Below are experts of layer 4 (counted from 0) of a mixture-of-experts language model. Rows are named router (the router's row for the expert), up (a neuron's input weights, with its number) and show model dimensions 128-191. Each number is 50 + 10 x the weight over its row's rms, rounded and kept within 0 to 99.
Before each expert's rows: a language model's description of what the expert responds to. This comes from a sample of Wikipedia text that the model never trained on.

# expert 10
Description: Word pieces, date spaces
router:50 48 45 49 42 42 75 53 43 66 37 36 60 65 32 48 40 43 67 44 53 58 54 56 51 47 48 62 49 52 51 55 58 39 62 30 34 52 61 49 67 44 59 53 48 57 38 33 66 51 44 46 60 46 54 40 34 44 60 57 43 50 42 57
up17:55 62 60 43 44 52 51 53 35 34 40 59 30 54 67 39 53 55 45 53 46 43 45 56 40 59 51 37 55 30 60 47 57 51 54 44 47 50 61 60 46 52 52 58 38 47 50 51 50 40 45 66 42 43 47 43 55 58 52 39 41 71 57 63
up18:62 65 43 39 29 50 46 37 39 45 44 47 52 57 59 36 44 60 41 58 43 66 41 54 68 60 58 48 47 44 70 61 33 41 66 53 57 35 67 59 49 51 25 53 61 35 70 38 46 61 41 58 64 67 30 52 44 49 36 39 46 46 60 34
up19:23 35 44 47 50 38 47 49 58 38 79 54 45 47 56 53 57 34 57 64 31 46 73 38 45 30 32 60 61 57 49 40 46 54 51 58 43 43 63 48 52 59 53 39 39 51 57 38 56 47 52 43 43 66 41 40 68 47 43 62 37 59 43 44
up20:51 63 57 36 59 59 44 59 71 63 65 45 81 72 40 53 41 40 24 34 52 59 59 46 43 80 51 42 42 56 54 56 54 50 55 46 53 58 49 52 44 50 56 41 56 47 52 59 35 52 47 52 37 69 64 32 39 39 39 45 56 31 52 56
up21:37 50 39 52 82 42 47 50 72 44 51 63 54 43 56 50 57 48 47 44 37 56 46 53 34 33 49 56 49 52 31 47 38 44 63 70 58 62 59 44 56 51 42 51 43 61 59 44 38 38 39 68 37 45 52 38 48 42 40 50 48 36 48 59
up22:44 47 47 54 56 62 44 41 25 35 39 77 56 41 39 46 46 56 50 53 56 44 50 50 47 63 45 56 56 50 55 43 51 47 53 51 58 62 46 59 51 50 56 60 45 49 66 46 54 55 46 43 38 31 41 81 37 38 47 39 37 65 54 33
up23:62 47 45 70 63 56 38 41 48 65 48 64 64 31 44 56 33 32 41 49 45 50 59 44 36 56 50 67 49 48 47 56 58 54 60 61 55 63 47 60 48 46 50 48 33 37 56 44 41 47 44 55 59 49 61 33 60 32 51 45 44 54 53 69

# expert 33
Description: Early word fragments
router:30 34 52 62 52 64 55 46 25 66 59 52 50 52 57 48 44 36 56 58 38 51 67 43 43 66 56 47 48 39 71 62 58 52 48 45 50 44 60 34 49 64 37 55 38 48 33 41 53 46 56 39 63 54 42 55 42 35 51 61 39 54 51 43
up0:44 55 57 40 62 58 41 54 47 41 52 48 38 57 44 61 25 51 54 36 47 49 51 65 43 40 40 54 50 32 75 49 42 51 57 54 54 51 62 48 52 44 43 48 56 47 46 48 49 42 56 59 56 28 58 57 54 55 61 55 54 29 67 50
up1:72 50 49 40 55 42 41 49 55 45 36 55 50 62 40 66 44 50 55 60 69 45 42 33 45 32 56 52 59 66 68 66 54 54 43 43 62 56 40 78 61 44 65 56 48 48 52 61 31 41 57 40 52 60 53 45 62 40 61 44 65 53 26 53
up2:44 58 46 48 65 60 49 56 49 48 36 44 44 55 38 46 59 55 35 41 49 49 55 59 43 58 47 33 71 39 64 48 42 43 74 28 44 44 52 49 57 49 60 46 43 57 51 41 47 57 50 52 40 40 51 58 72 38 41 45 54 53 48 62
up3:39 53 45 49 49 50 43 54 51 38 45 35 43 50 55 49 57 54 40 66 52 53 57 48 56 35 57 40 58 49 36 57 30 59 56 65 49 51 57 32 34 53 54 45 65 43 50 65 38 71 42 55 54 54 52 49 63 68 44 37 58 51 63 61
up4:47 52 43 44 41 36 54 59 52 61 62 63 77 38 35 52 44 37 37 48 64 52 43 41 46 46 43 54 45 49 52 30 39 56 58 43 32 54 57 48 44 58 28 58 75 43 52 46 41 53 46 37 57 49 77 51 68 37 71 52 46 26 58 53
up5:56 40 38 37 48 43 48 50 59 40 44 54 58 57 42 45 43 65 37 64 76 46 62 55 55 41 46 51 72 50 59 41 43 50 51 32 49 42 51 43 36 44 54 44 53 66 52 71 42 41 35 35 58 32 60 47 45 37 47 39 41 65 62 58
up6:52 66 39 63 48 23 57 47 58 51 34 52 52 43 59 36 48 53 49 50 62 49 50 59 61 47 38 60 47 55 54 53 47 51 41 58 54 65 58 66 54 41 53 47 61 41 57 44 50 47 46 37 55 48 43 40 59 40 42 57 42 37 39 53

# expert 8
Description: Taxonomic name pieces
router:52 51 45 54 48 45 62 45 52 50 41 45 59 39 49 45 43 66 50 51 51 54 39 36 43 48 56 55 53 70 57 50 65 59 47 59 48 61 63 36 38 34 53 39 55 63 33 43 59 60 73 57 37 36 33 55 47 47 37 41 39 56 38 38
up0:50 53 51 43 63 54 44 22 46 59 70 53 35 48 62 55 53 45 48 31 63 45 35 65 44 66 58 26 46 30 43 43 48 76 52 48 48 60 46 36 60 45 57 28 46 74 58 43 44 52 61 63 48 58 50 55 34 59 58 43 48 44 48 40
up1:61 49 52 54 40 39 46 42 35 52 43 58 43 58 78 49 53 46 33 45 61 55 58 51 50 67 53 53 43 37 66 32 58 45 55 48 41 58 46 44 53 69 40 59 44 52 51 60 50 45 43 60 56 62 61 50 55 50 56 70 54 73 53 58
up2:58 47 63 55 51 50 47 51 45 39 62 48 55 34 47 58 59 51 54 32 53 56 72 60 36 42 50 40 48 54 51 40 41 54 52 51 39 40 64 60 55 57 59 52 39 48 60 56 51 52 35 39 67 35 44 51 56 46 38 55 45 53 69 46
up3:45 24 38 50 61 52 42 43 38 47 70 75 51 42 41 37 54 57 51 43 37 46 61 35 60 50 45 53 63 41 32 40 40 47 52 54 59 41 58 45 53 56 39 39 41 35 46 53 56 42 48 52 57 39 52 48 50 54 50 44 45 52 41 47
up4:55 58 38 50 30 57 53 52 48 44 57 57 55 32 28 50 42 60 41 41 57 67 30 63 58 55 60 45 55 58 52 49 35 30 50 40 43 43 63 33 56 48 36 32 64 57 54 51 56 66 48 49 53 58 55 40 49 43 62 70 35 43 73 52
up5:61 61 39 51 45 42 50 47 41 41 45 42 39 53 39 28 48 32 49 53 42 57 40 49 51 52 56 42 33 53 42 40 57 48 48 58 58 61 42 54 55 57 54 64 41 51 55 52 50 57 46 40 52 37 34 35 53 54 36 34 59 57 54 39
up6:48 65 49 56 43 42 43 43 18 25 52 58 43 48 51 56 47 47 62 47 57 58 58 54 42 74 59 35 50 54 42 48 45 58 49 57 48 26 49 51 60 51 51 71 39 38 54 71 40 48 54 42 47 58 61 61 41 64 51 46 54 57 64 55

# expert 63
Description: Place commas and directions
router:59 61 65 52 42 39 51 37 52 52 57 43 59 42 40 45 34 49 72 34 63 36 37 45 46 47 60 65 57 52 58 59 73 55 35 69 58 45 40 74 45 45 56 41 45 53 70 44 55 58 71 60 50 42 56 54 42 59 46 51 47 44 54 55
up0:65 58 43 61 53 62 44 46 51 47 49 45 72 62 48 69 62 61 45 47 37 67 59 32 47 29 50 71 44 40 42 47 44 50 55 53 51 70 67 47 33 43 47 48 49 47 50 34 50 49 44 54 60 38 30 66 61 44 57 43 26 43 46 44
up1:51 40 36 50 55 43 50 46 59 48 35 64 47 40 62 67 53 52 43 60 56 48 33 37 55 40 52 39 49 44 71 48 46 58 46 48 67 55 62 32 48 25 44 52 55 50 40 53 47 35 40 35 41 68 57 50 56 43 55 58 58 52 69 48
up2:48 41 57 66 42 62 42 54 38 48 36 45 61 53 53 46 70 40 47 59 44 48 58 47 49 43 48 52 45 48 47 55 53 45 54 54 56 68 62 42 69 60 48 55 49 32 60 43 52 53 37 41 60 44 45 50 39 51 61 36 24 63 55 57
up3:49 55 41 38 39 54 62 65 39 45 50 59 48 44 51 51 43 51 49 56 48 47 47 32 65 43 42 61 45 61 50 50 51 39 61 55 44 52 66 57 60 47 36 58 57 68 65 49 54 60 44 43 66 63 53 40 40 47 53 39 50 50 41 48
up4:39 53 49 47 53 52 54 57 47 55 46 44 51 69 53 36 45 46 37 76 46 45 46 30 52 50 40 65 49 58 42 57 52 41 53 47 56 53 65 58 58 43 56 36 51 59 60 52 42 33 49 46 47 50 42 51 66 43 46 46 55 61 34 52
up5:63 53 47 37 53 53 59 51 47 47 47 48 61 44 52 72 57 68 46 52 48 52 49 76 55 51 46 50 49 49 51 46 55 45 55 55 55 47 64 49 48 44 40 48 55 41 51 56 49 61 63 64 34 53 51 51 54 56 42 54 49 52 62 39
up6:41 46 43 55 46 72 51 59 43 42 54 30 44 49 71 44 44 63 47 43 55 59 41 59 48 38 54 49 49 50 57 54 39 36 54 51 52 74 57 56 56 53 51 62 55 50 44 22 46 55 54 61 49 59 54 61 41 39 54 46 40 31 53 45

# expert 19
Description: Modals and verb adverbs
router:45 40 53 62 43 63 38 50 57 35 65 47 42 63 61 60 43 63 24 52 49 60 49 60 41 47 47 39 50 45 76 35 49 68 58 52 58 66 70 51 49 53 53 54 66 49 48 47 54 49 55 57 45 49 56 34 54 60 41 20 34 41 46 68
up17:36 45 56 45 33 51 50 33 61 60 49 55 62 49 53 36 49 49 60 53 51 44 61 48 55 61 39 40 62 51 46 51 36 33 57 48 44 39 61 52 52 65 42 51 56 37 47 50 58 50 54 57 34 38 42 61 36 56 54 53 59 36 42 54
up18:36 53 58 54 71 62 50 54 30 50 43 42 63 46 68 31 51 62 49 45 48 59 60 49 49 37 44 40 46 47 40 48 41 42 42 87 55 48 54 51 38 57 48 43 60 59 35 64 62 43 53 46 51 48 46 28 65 55 50 61 50 36 40 33
up19:59 54 55 60 82 40 57 35 56 50 54 44 40 51 34 63 38 25 58 56 49 50 56 49 48 52 64 63 46 38 53 61 38 28 55 41 53 39 50 59 65 59 49 50 46 42 55 37 71 66 25 51 47 53 56 55 56 53 64 53 64 54 58 58
up20:28 70 45 44 50 47 62 61 38 52 48 48 55 44 61 32 56 47 49 65 53 43 50 48 53 46 46 47 50 67 52 54 64 49 55 41 32 42 44 47 49 41 55 43 56 30 65 49 61 45 56 40 47 62 54 48 40 51 51 42 65 65 58 47
up21:59 50 37 60 57 42 58 65 62 63 64 37 48 22 56 42 37 41 41 56 53 55 29 46 45 44 48 52 38 52 38 54 44 48 48 54 45 48 55 44 54 52 45 47 42 30 60 55 56 64 45 40 50 47 59 35 50 55 65 41 34 58 33 55
up22:48 42 51 53 45 55 63 56 38 56 45 50 55 52 62 26 56 40 67 31 43 42 49 51 54 62 40 52 52 56 51 33 61 35 42 56 54 54 51 61 46 45 42 50 55 63 58 56 42 51 33 33 27 56 27 49 56 33 47 44 39 57 51 56
up23:47 26 42 35 26 56 66 49 54 45 52 59 59 49 30 40 51 62 64 47 46 32 47 57 30 64 54 48 41 32 37 52 51 49 44 50 35 61 59 51 35 43 41 50 39 55 46 59 65 32 49 64 29 59 52 46 69 51 46 48 53 57 48 47

# expert 25
Description: Table dividers, sports prepositions
router:49 37 55 45 35 41 53 44 52 44 68 38 43 53 58 48 66 55 48 51 67 54 60 63 59 37 47 33 45 46 42 41 75 56 77 36 49 71 29 51 58 41 42 56 40 44 25 49 57 42 61 47 41 62 51 42 74 42 33 55 46 47 52 48
up17:51 34 44 47 50 54 38 45 45 38 59 48 71 41 45 43 59 47 56 30 38 49 57 59 65 43 47 39 53 45 43 47 51 42 65 48 21 40 65 58 59 37 49 50 34 54 45 57 32 48 42 60 50 60 65 74 49 49 65 42 52 69 56 51
up18:52 51 48 51 66 34 46 51 45 59 46 54 60 68 42 68 70 69 50 45 61 57 57 41 67 52 66 58 67 49 55 48 51 37 56 58 72 33 53 50 64 47 45 45 29 52 59 71 43 39 54 45 42 55 42 23 52 46 64 55 65 59 32 40
up19:42 58 32 46 59 63 49 61 59 57 45 43 48 45 46 65 40 53 42 61 64 47 53 45 36 46 42 53 59 59 51 67 53 32 32 49 41 59 64 46 51 46 67 41 60 36 56 50 51 46 50 64 53 55 74 50 43 48 55 38 33 51 65 34
up20:52 56 33 33 51 59 33 40 53 55 58 50 49 59 44 50 30 40 46 48 61 40 79 49 32 58 59 44 43 57 55 52 60 47 30 76 55 56 45 59 61 53 47 44 50 58 32 56 36 66 33 62 56 51 54 48 37 41 49 70 59 45 42 43
up21:38 57 57 47 49 54 35 19 49 55 53 70 43 43 54 60 57 50 55 40 57 44 58 42 40 56 60 52 46 49 41 36 35 62 73 54 50 36 43 45 68 51 56 27 38 51 59 43 42 44 44 55 52 45 48 34 45 61 61 62 54 57 49 45
up22:38 53 52 28 55 44 53 61 47 35 53 40 62 50 40 43 52 49 51 26 37 41 60 59 34 70 49 43 48 46 59 58 55 37 36 54 50 40 64 56 43 62 37 46 77 49 53 38 57 66 56 46 55 45 42 61 46 45 41 54 56 70 49 67
up23:38 46 47 59 36 66 45 52 51 61 58 46 54 52 35 48 42 52 53 49 56 69 52 55 66 51 56 56 49 46 47 46 64 48 59 64 63 38 46 37 59 41 61 50 75 51 54 52 42 38 52 41 66 30 33 65 46 39 51 51 67 67 44 44

# expert 42
Description: Suffixes in technical words
router:38 54 42 60 62 48 55 66 63 64 60 35 59 47 49 58 41 46 49 45 69 38 38 45 51 41 67 53 46 59 48 56 55 46 33 59 53 67 41 50 64 51 62 53 59 57 54 37 39 59 61 62 59 26 40 50 54 56 45 49 31 47 40 59
up0:55 44 35 52 39 55 31 63 62 57 46 42 51 73 44 35 41 54 40 47 50 60 39 44 48 38 54 63 59 41 58 59 41 44 53 43 61 37 46 47 45 59 45 51 34 44 57 62 46 44 48 48 44 46 42 44 46 40 46 33 45 46 43 58
up1:50 37 36 49 22 67 44 51 49 35 47 52 41 58 56 47 68 56 40 42 46 34 49 54 62 41 39 44 44 43 47 37 47 48 53 54 66 40 57 58 58 55 47 53 54 45 67 56 44 55 42 40 40 55 44 60 58 56 72 49 57 59 57 46
up2:58 69 46 59 44 43 30 31 44 53 54 56 50 45 60 35 47 42 52 45 41 38 46 49 39 48 50 50 49 46 57 51 52 36 56 60 59 59 51 45 37 47 49 42 40 48 48 36 43 50 38 54 61 60 40 48 53 43 41 57 45 47 44 60
up3:41 45 55 43 47 75 57 58 51 38 62 59 60 47 27 64 55 50 32 25 29 43 26 67 46 49 51 51 38 47 50 24 35 42 58 47 58 36 58 49 42 58 43 26 64 35 53 58 34 47 43 49 67 47 38 48 44 54 40 62 52 30 54 54
up4:45 59 39 44 56 57 49 32 40 48 43 75 59 69 40 42 62 57 39 59 57 63 45 38 42 48 61 59 41 57 58 40 30 58 42 38 52 50 38 50 37 47 42 54 51 51 57 52 30 32 51 61 68 50 39 51 55 48 61 59 49 61 44 52
up5:57 38 70 41 55 45 50 57 44 55 54 60 45 60 73 45 49 47 63 54 39 65 55 51 44 68 69 54 58 39 70 52 65 54 46 60 35 79 64 34 40 55 61 41 34 53 64 35 58 58 54 60 57 62 36 53 61 47 60 60 48 36 54 56
up6:42 58 53 47 56 40 30 60 60 49 63 54 47 54 39 50 44 61 33 41 50 53 47 45 63 52 49 52 57 48 36 69 50 66 30 65 43 47 51 53 43 56 53 43 47 37 54 41 49 33 63 62 57 50 53 52 55 37 53 56 69 56 57 35

# expert 60
Description: Field-label colons
router:55 68 37 51 26 45 46 56 38 43 28 55 40 35 57 32 45 38 38 54 39 38 42 77 43 51 56 48 51 49 58 61 61 50 32 60 37 46 60 46 46 45 42 62 44 49 36 52 57 68 62 50 53 28 60 37 51 56 45 51 56 38 59 50
up0:36 69 61 49 53 36 47 52 42 63 52 46 54 61 46 39 50 61 34 51 48 53 57 54 57 54 56 53 43 50 25 53 40 34 56 64 48 46 45 67 61 60 44 51 46 48 35 70 45 49 50 32 60 46 52 49 63 61 52 62 58 49 49 61
up1:56 44 28 45 52 47 47 43 43 36 57 49 62 42 42 44 55 62 59 25 55 57 38 25 58 52 55 26 53 37 67 35 45 59 60 29 50 57 40 54 40 49 34 50 42 52 55 40 55 41 55 50 47 43 42 35 57 21 38 38 48 53 44 57
up2:56 70 33 44 46 61 57 49 61 43 58 61 53 48 60 63 51 62 39 43 46 57 43 55 50 51 69 20 48 50 60 45 43 32 52 54 50 59 44 43 30 54 43 47 41 55 46 41 46 54 48 52 47 51 66 50 62 70 43 48 46 53 59 39
up3:33 50 42 65 49 51 44 63 50 65 49 58 38 70 61 45 45 44 62 47 51 48 57 48 65 60 43 46 51 55 57 64 65 43 37 45 57 63 44 54 57 27 50 49 43 42 59 52 47 34 44 56 57 46 52 66 55 63 59 59 60 69 58 41
up4:52 48 24 27 45 63 38 37 63 46 47 60 51 50 50 65 61 47 28 57 41 54 69 59 56 45 46 42 44 44 59 50 52 53 65 44 49 50 72 39 28 72 51 44 47 47 45 52 42 39 45 56 49 46 38 62 48 31 53 65 61 40 60 49
up5:37 41 55 60 53 75 20 44 50 47 47 30 48 42 45 49 48 67 54 30 22 45 51 51 46 32 34 46 52 29 57 46 50 55 44 36 46 68 34 41 27 65 55 47 64 41 34 37 58 44 48 52 60 57 53 52 40 44 50 59 54 40 55 46
up6:49 65 43 62 49 49 69 51 57 39 48 45 34 52 52 63 55 41 46 45 47 49 42 56 42 62 35 56 53 44 30 47 46 61 51 45 37 59 58 59 61 44 55 51 56 42 58 66 52 48 35 51 53 39 42 43 49 50 70 41 59 71 48 57

# expert 2
Description: Final word-ending suffixes
router:42 68 45 49 40 53 55 39 55 65 58 44 56 31 51 42 55 47 63 60 55 42 45 49 50 30 41 51 52 63 51 54 34 40 36 52 44 46 59 42 65 45 47 43 65 43 55 60 66 60 62 36 50 44 48 40 65 45 62 43 42 53 38 60
up0:28 36 65 49 45 66 44 42 44 59 58 43 49 26 40 58 35 59 38 41 42 38 51 39 65 54 57 55 27 55 47 67 31 63 61 39 38 29 56 54 44 44 49 39 39 42 55 48 52 69 37 43 38 56 70 57 46 38 49 56 52 49 57 36
up1:64 50 35 66 38 41 42 41 58 56 71 49 42 55 54 64 41 48 49 51 53 46 57 57 54 59 37 56 40 37 41 44 41 53 54 50 44 43 68 41 58 47 44 49 40 56 49 42 45 45 53 44 46 74 56 40 48 46 70 57 45 30 61 56
up2:51 46 46 56 43 58 41 54 55 43 36 53 53 61 64 40 57 51 43 42 31 46 28 53 45 37 57 56 38 52 52 46 47 62 55 51 45 38 45 43 49 42 36 65 41 42 55 32 48 17 43 52 47 41 61 59 51 34 53 39 51 46 60 54
up3:64 41 46 46 62 44 50 54 43 50 65 54 46 65 54 55 49 46 29 49 41 50 48 51 57 48 48 46 49 69 42 41 62 42 67 40 49 51 66 45 52 44 54 59 43 51 57 48 66 51 44 52 72 63 56 39 41 44 65 39 64 46 74 59
up4:57 30 61 37 49 49 52 51 24 33 46 57 41 50 43 49 47 41 43 52 64 55 50 41 48 35 54 46 58 45 38 53 41 58 62 58 53 59 48 65 38 66 43 55 57 37 59 59 65 46 42 57 60 69 47 60 53 59 51 63 51 62 49 60
up5:26 35 49 50 49 44 40 64 52 47 47 65 36 60 42 43 38 60 50 60 48 40 33 52 42 54 50 62 39 52 63 53 47 47 33 72 45 60 56 59 47 77 44 39 45 49 49 82 41 49 30 47 44 56 60 46 52 47 42 48 66 46 51 49
up6:62 50 31 61 53 66 35 45 53 52 36 49 39 47 67 53 38 63 50 59 46 48 24 63 51 47 34 56 37 52 45 49 64 71 44 58 59 37 45 51 66 57 36 54 55 40 39 43 46 40 52 48 53 51 45 62 44 61 57 65 59 64 53 36

# expert 26
Description: Mid-word pieces, commas
router:49 38 66 42 37 48 52 49 54 43 49 47 59 37 44 51 35 47 56 43 50 80 57 51 48 64 44 36 60 60 40 41 48 54 48 52 49 46 60 46 50 47 57 62 76 57 42 61 50 68 49 52 50 54 42 44 46 47 54 50 40 44 56 38
up0:71 46 52 36 59 52 39 45 53 56 44 38 63 40 36 59 59 50 43 44 77 50 44 61 63 56 53 41 47 59 63 52 59 63 45 41 63 53 37 48 38 55 56 58 53 44 47 71 45 46 58 62 36 58 43 57 59 56 63 58 53 48 43 44
up1:24 46 52 33 69 61 33 61 52 46 37 60 41 56 62 50 54 49 56 49 38 40 54 56 53 41 60 51 44 40 56 42 51 42 38 48 56 48 55 45 55 59 44 35 39 57 48 57 55 54 54 68 54 45 48 54 56 56 42 59 35 52 61 40
up2:59 40 52 42 49 53 45 50 40 46 32 57 54 46 59 58 60 54 49 48 62 45 66 54 71 41 40 48 53 49 62 44 50 53 49 50 50 49 31 65 40 67 41 59 47 59 42 58 51 51 33 53 73 68 70 56 59 58 64 69 71 73 43 55
up3:51 37 52 55 52 42 38 50 45 59 45 56 41 61 47 42 56 58 47 35 62 39 71 56 41 43 37 49 44 32 64 62 50 38 73 49 63 56 41 41 37 62 32 39 52 54 39 43 52 42 64 30 64 53 50 51 60 45 50 46 49 58 42 58
up4:54 49 49 54 51 63 38 43 26 27 63 46 53 53 56 53 64 54 52 44 23 41 63 53 52 57 41 47 51 36 60 41 53 44 58 38 46 62 53 52 45 59 52 47 58 39 34 34 51 55 62 59 48 56 50 52 66 42 44 48 36 34 46 66
up5:53 58 57 42 54 43 47 76 35 59 47 55 37 53 66 35 47 45 51 37 46 39 55 42 48 47 43 43 41 44 52 27 52 44 39 59 41 49 50 69 54 44 47 33 51 48 53 47 53 55 66 47 40 50 41 56 46 44 60 36 57 40 33 59
up6:49 66 49 54 66 46 46 41 64 49 66 53 47 60 53 39 43 67 61 50 48 51 54 31 62 42 48 62 55 65 50 26 47 53 40 53 52 48 43 48 58 60 56 52 49 42 59 46 61 54 50 53 57 50 41 53 38 37 59 53 58 43 47 48

# expert 0
Description: Table row header words
router:59 66 38 52 50 30 61 51 37 25 38 48 39 39 54 45 37 42 48 51 40 50 41 60 43 57 78 47 46 56 66 50 47 23 61 30 42 57 46 59 57 42 39 67 43 46 50 26 36 58 46 42 38 62 49 48 43 55 36 45 50 52 67 49
up17:51 34 25 67 53 66 62 42 46 47 35 54 54 56 52 46 48 52 53 43 39 50 41 29 45 35 56 58 48 70 58 45 52 54 63 38 53 61 44 67 30 60 45 44 61 56 47 44 52 38 37 52 59 55 50 39 53 48 34 54 39 51 32 46
up18:60 54 40 47 28 51 44 34 72 49 58 47 51 56 43 57 46 62 28 61 44 66 30 53 57 43 40 37 48 54 55 51 40 41 63 38 46 47 54 56 37 55 32 53 65 61 53 54 55 42 25 38 44 38 53 62 59 45 36 54 66 52 42 75
up19:27 49 45 45 43 67 41 47 59 47 51 47 47 47 43 42 57 42 50 46 62 54 47 51 51 64 48 58 51 45 43 55 68 54 50 38 62 45 26 57 42 61 61 48 44 58 38 51 56 48 40 79 41 57 57 61 56 41 42 56 38 76 58 59
up20:52 34 49 49 38 61 52 50 40 45 50 37 44 47 43 41 61 25 52 34 41 43 55 53 48 61 48 54 39 34 51 60 45 54 36 40 54 61 43 59 43 54 68 57 43 39 65 59 32 48 42 47 49 39 59 62 49 50 57 53 44 56 53 74
up21:52 39 50 44 52 64 57 62 53 38 63 50 56 68 33 50 69 47 33 36 60 49 51 49 48 44 32 36 49 42 46 43 54 51 50 52 54 32 43 61 30 59 43 66 58 39 48 61 48 40 33 52 46 44 55 50 43 39 47 52 38 38 31 52
up22:44 39 55 52 47 44 51 58 48 45 71 55 40 64 46 56 57 60 53 66 47 30 51 46 41 57 56 46 46 40 51 53 55 44 57 51 49 52 43 55 44 52 55 42 48 42 52 64 51 52 47 50 31 36 28 46 34 55 44 45 78 31 49 56
up23:58 64 29 57 40 52 46 50 46 44 50 51 58 62 34 35 37 43 49 55 48 72 48 42 49 52 47 33 53 43 49 58 57 49 49 50 37 64 35 41 30 50 69 53 47 28 45 51 58 67 46 45 43 53 60 56 47 59 60 48 37 56 44 58

# expert 27
Description: Surname and place endings
router:35 62 53 51 71 68 55 49 36 55 53 34 56 68 70 42 42 34 55 49 37 47 52 56 59 58 61 47 28 52 45 54 78 29 54 41 37 45 42 49 64 61 55 42 48 54 39 51 68 65 59 59 52 58 45 45 37 60 63 64 63 57 65 47
up0:42 61 40 57 64 53 39 62 51 54 56 60 50 37 70 66 45 53 55 55 42 49 46 45 36 53 40 56 52 29 47 62 41 58 44 61 52 52 60 57 46 62 43 37 37 48 43 65 65 44 48 61 57 69 63 60 46 53 55 65 61 42 63 69
up1:43 39 52 39 78 46 41 52 49 50 48 52 34 58 34 38 56 53 46 66 44 37 54 57 56 57 60 64 53 39 48 52 64 62 46 65 42 51 50 53 38 59 58 56 62 47 56 62 33 44 49 60 53 34 20 54 54 46 42 59 44 73 41 43
up2:48 52 49 63 51 47 64 58 51 61 34 47 78 53 45 67 42 61 55 38 58 44 41 52 70 46 34 48 46 41 48 31 32 61 45 49 50 46 54 34 71 52 45 52 55 41 57 57 60 52 41 43 56 65 48 51 09 42 50 49 47 44 43 64
up3:41 56 44 36 25 55 45 63 62 53 48 49 58 55 41 72 58 44 53 38 54 63 42 42 58 57 62 51 49 50 57 52 56 46 49 53 54 68 58 56 53 51 51 54 45 34 59 38 36 53 51 50 68 49 46 45 45 57 59 53 37 40 68 47
up4:53 61 49 59 42 41 40 55 54 59 64 54 54 41 42 58 50 39 44 50 39 46 45 32 49 68 53 55 56 39 45 59 78 51 37 73 66 44 40 42 49 67 42 47 53 57 66 41 68 44 48 65 51 50 50 50 49 45 54 35 60 69 70 71
up5:46 41 45 40 39 62 45 43 47 60 51 40 52 38 36 47 48 45 50 43 58 46 63 56 49 49 56 56 70 31 20 53 41 42 51 58 58 39 51 56 42 56 71 30 54 51 47 63 61 48 48 35 45 37 59 45 36 46 45 54 43 47 33 49
up6:43 46 52 39 37 58 43 32 55 57 37 52 50 47 56 36 40 43 48 44 44 34 40 53 67 52 48 49 55 30 67 43 50 44 42 48 41 46 69 66 59 43 42 33 46 39 47 61 32 41 56 47 37 61 53 54 41 61 35 50 50 43 34 56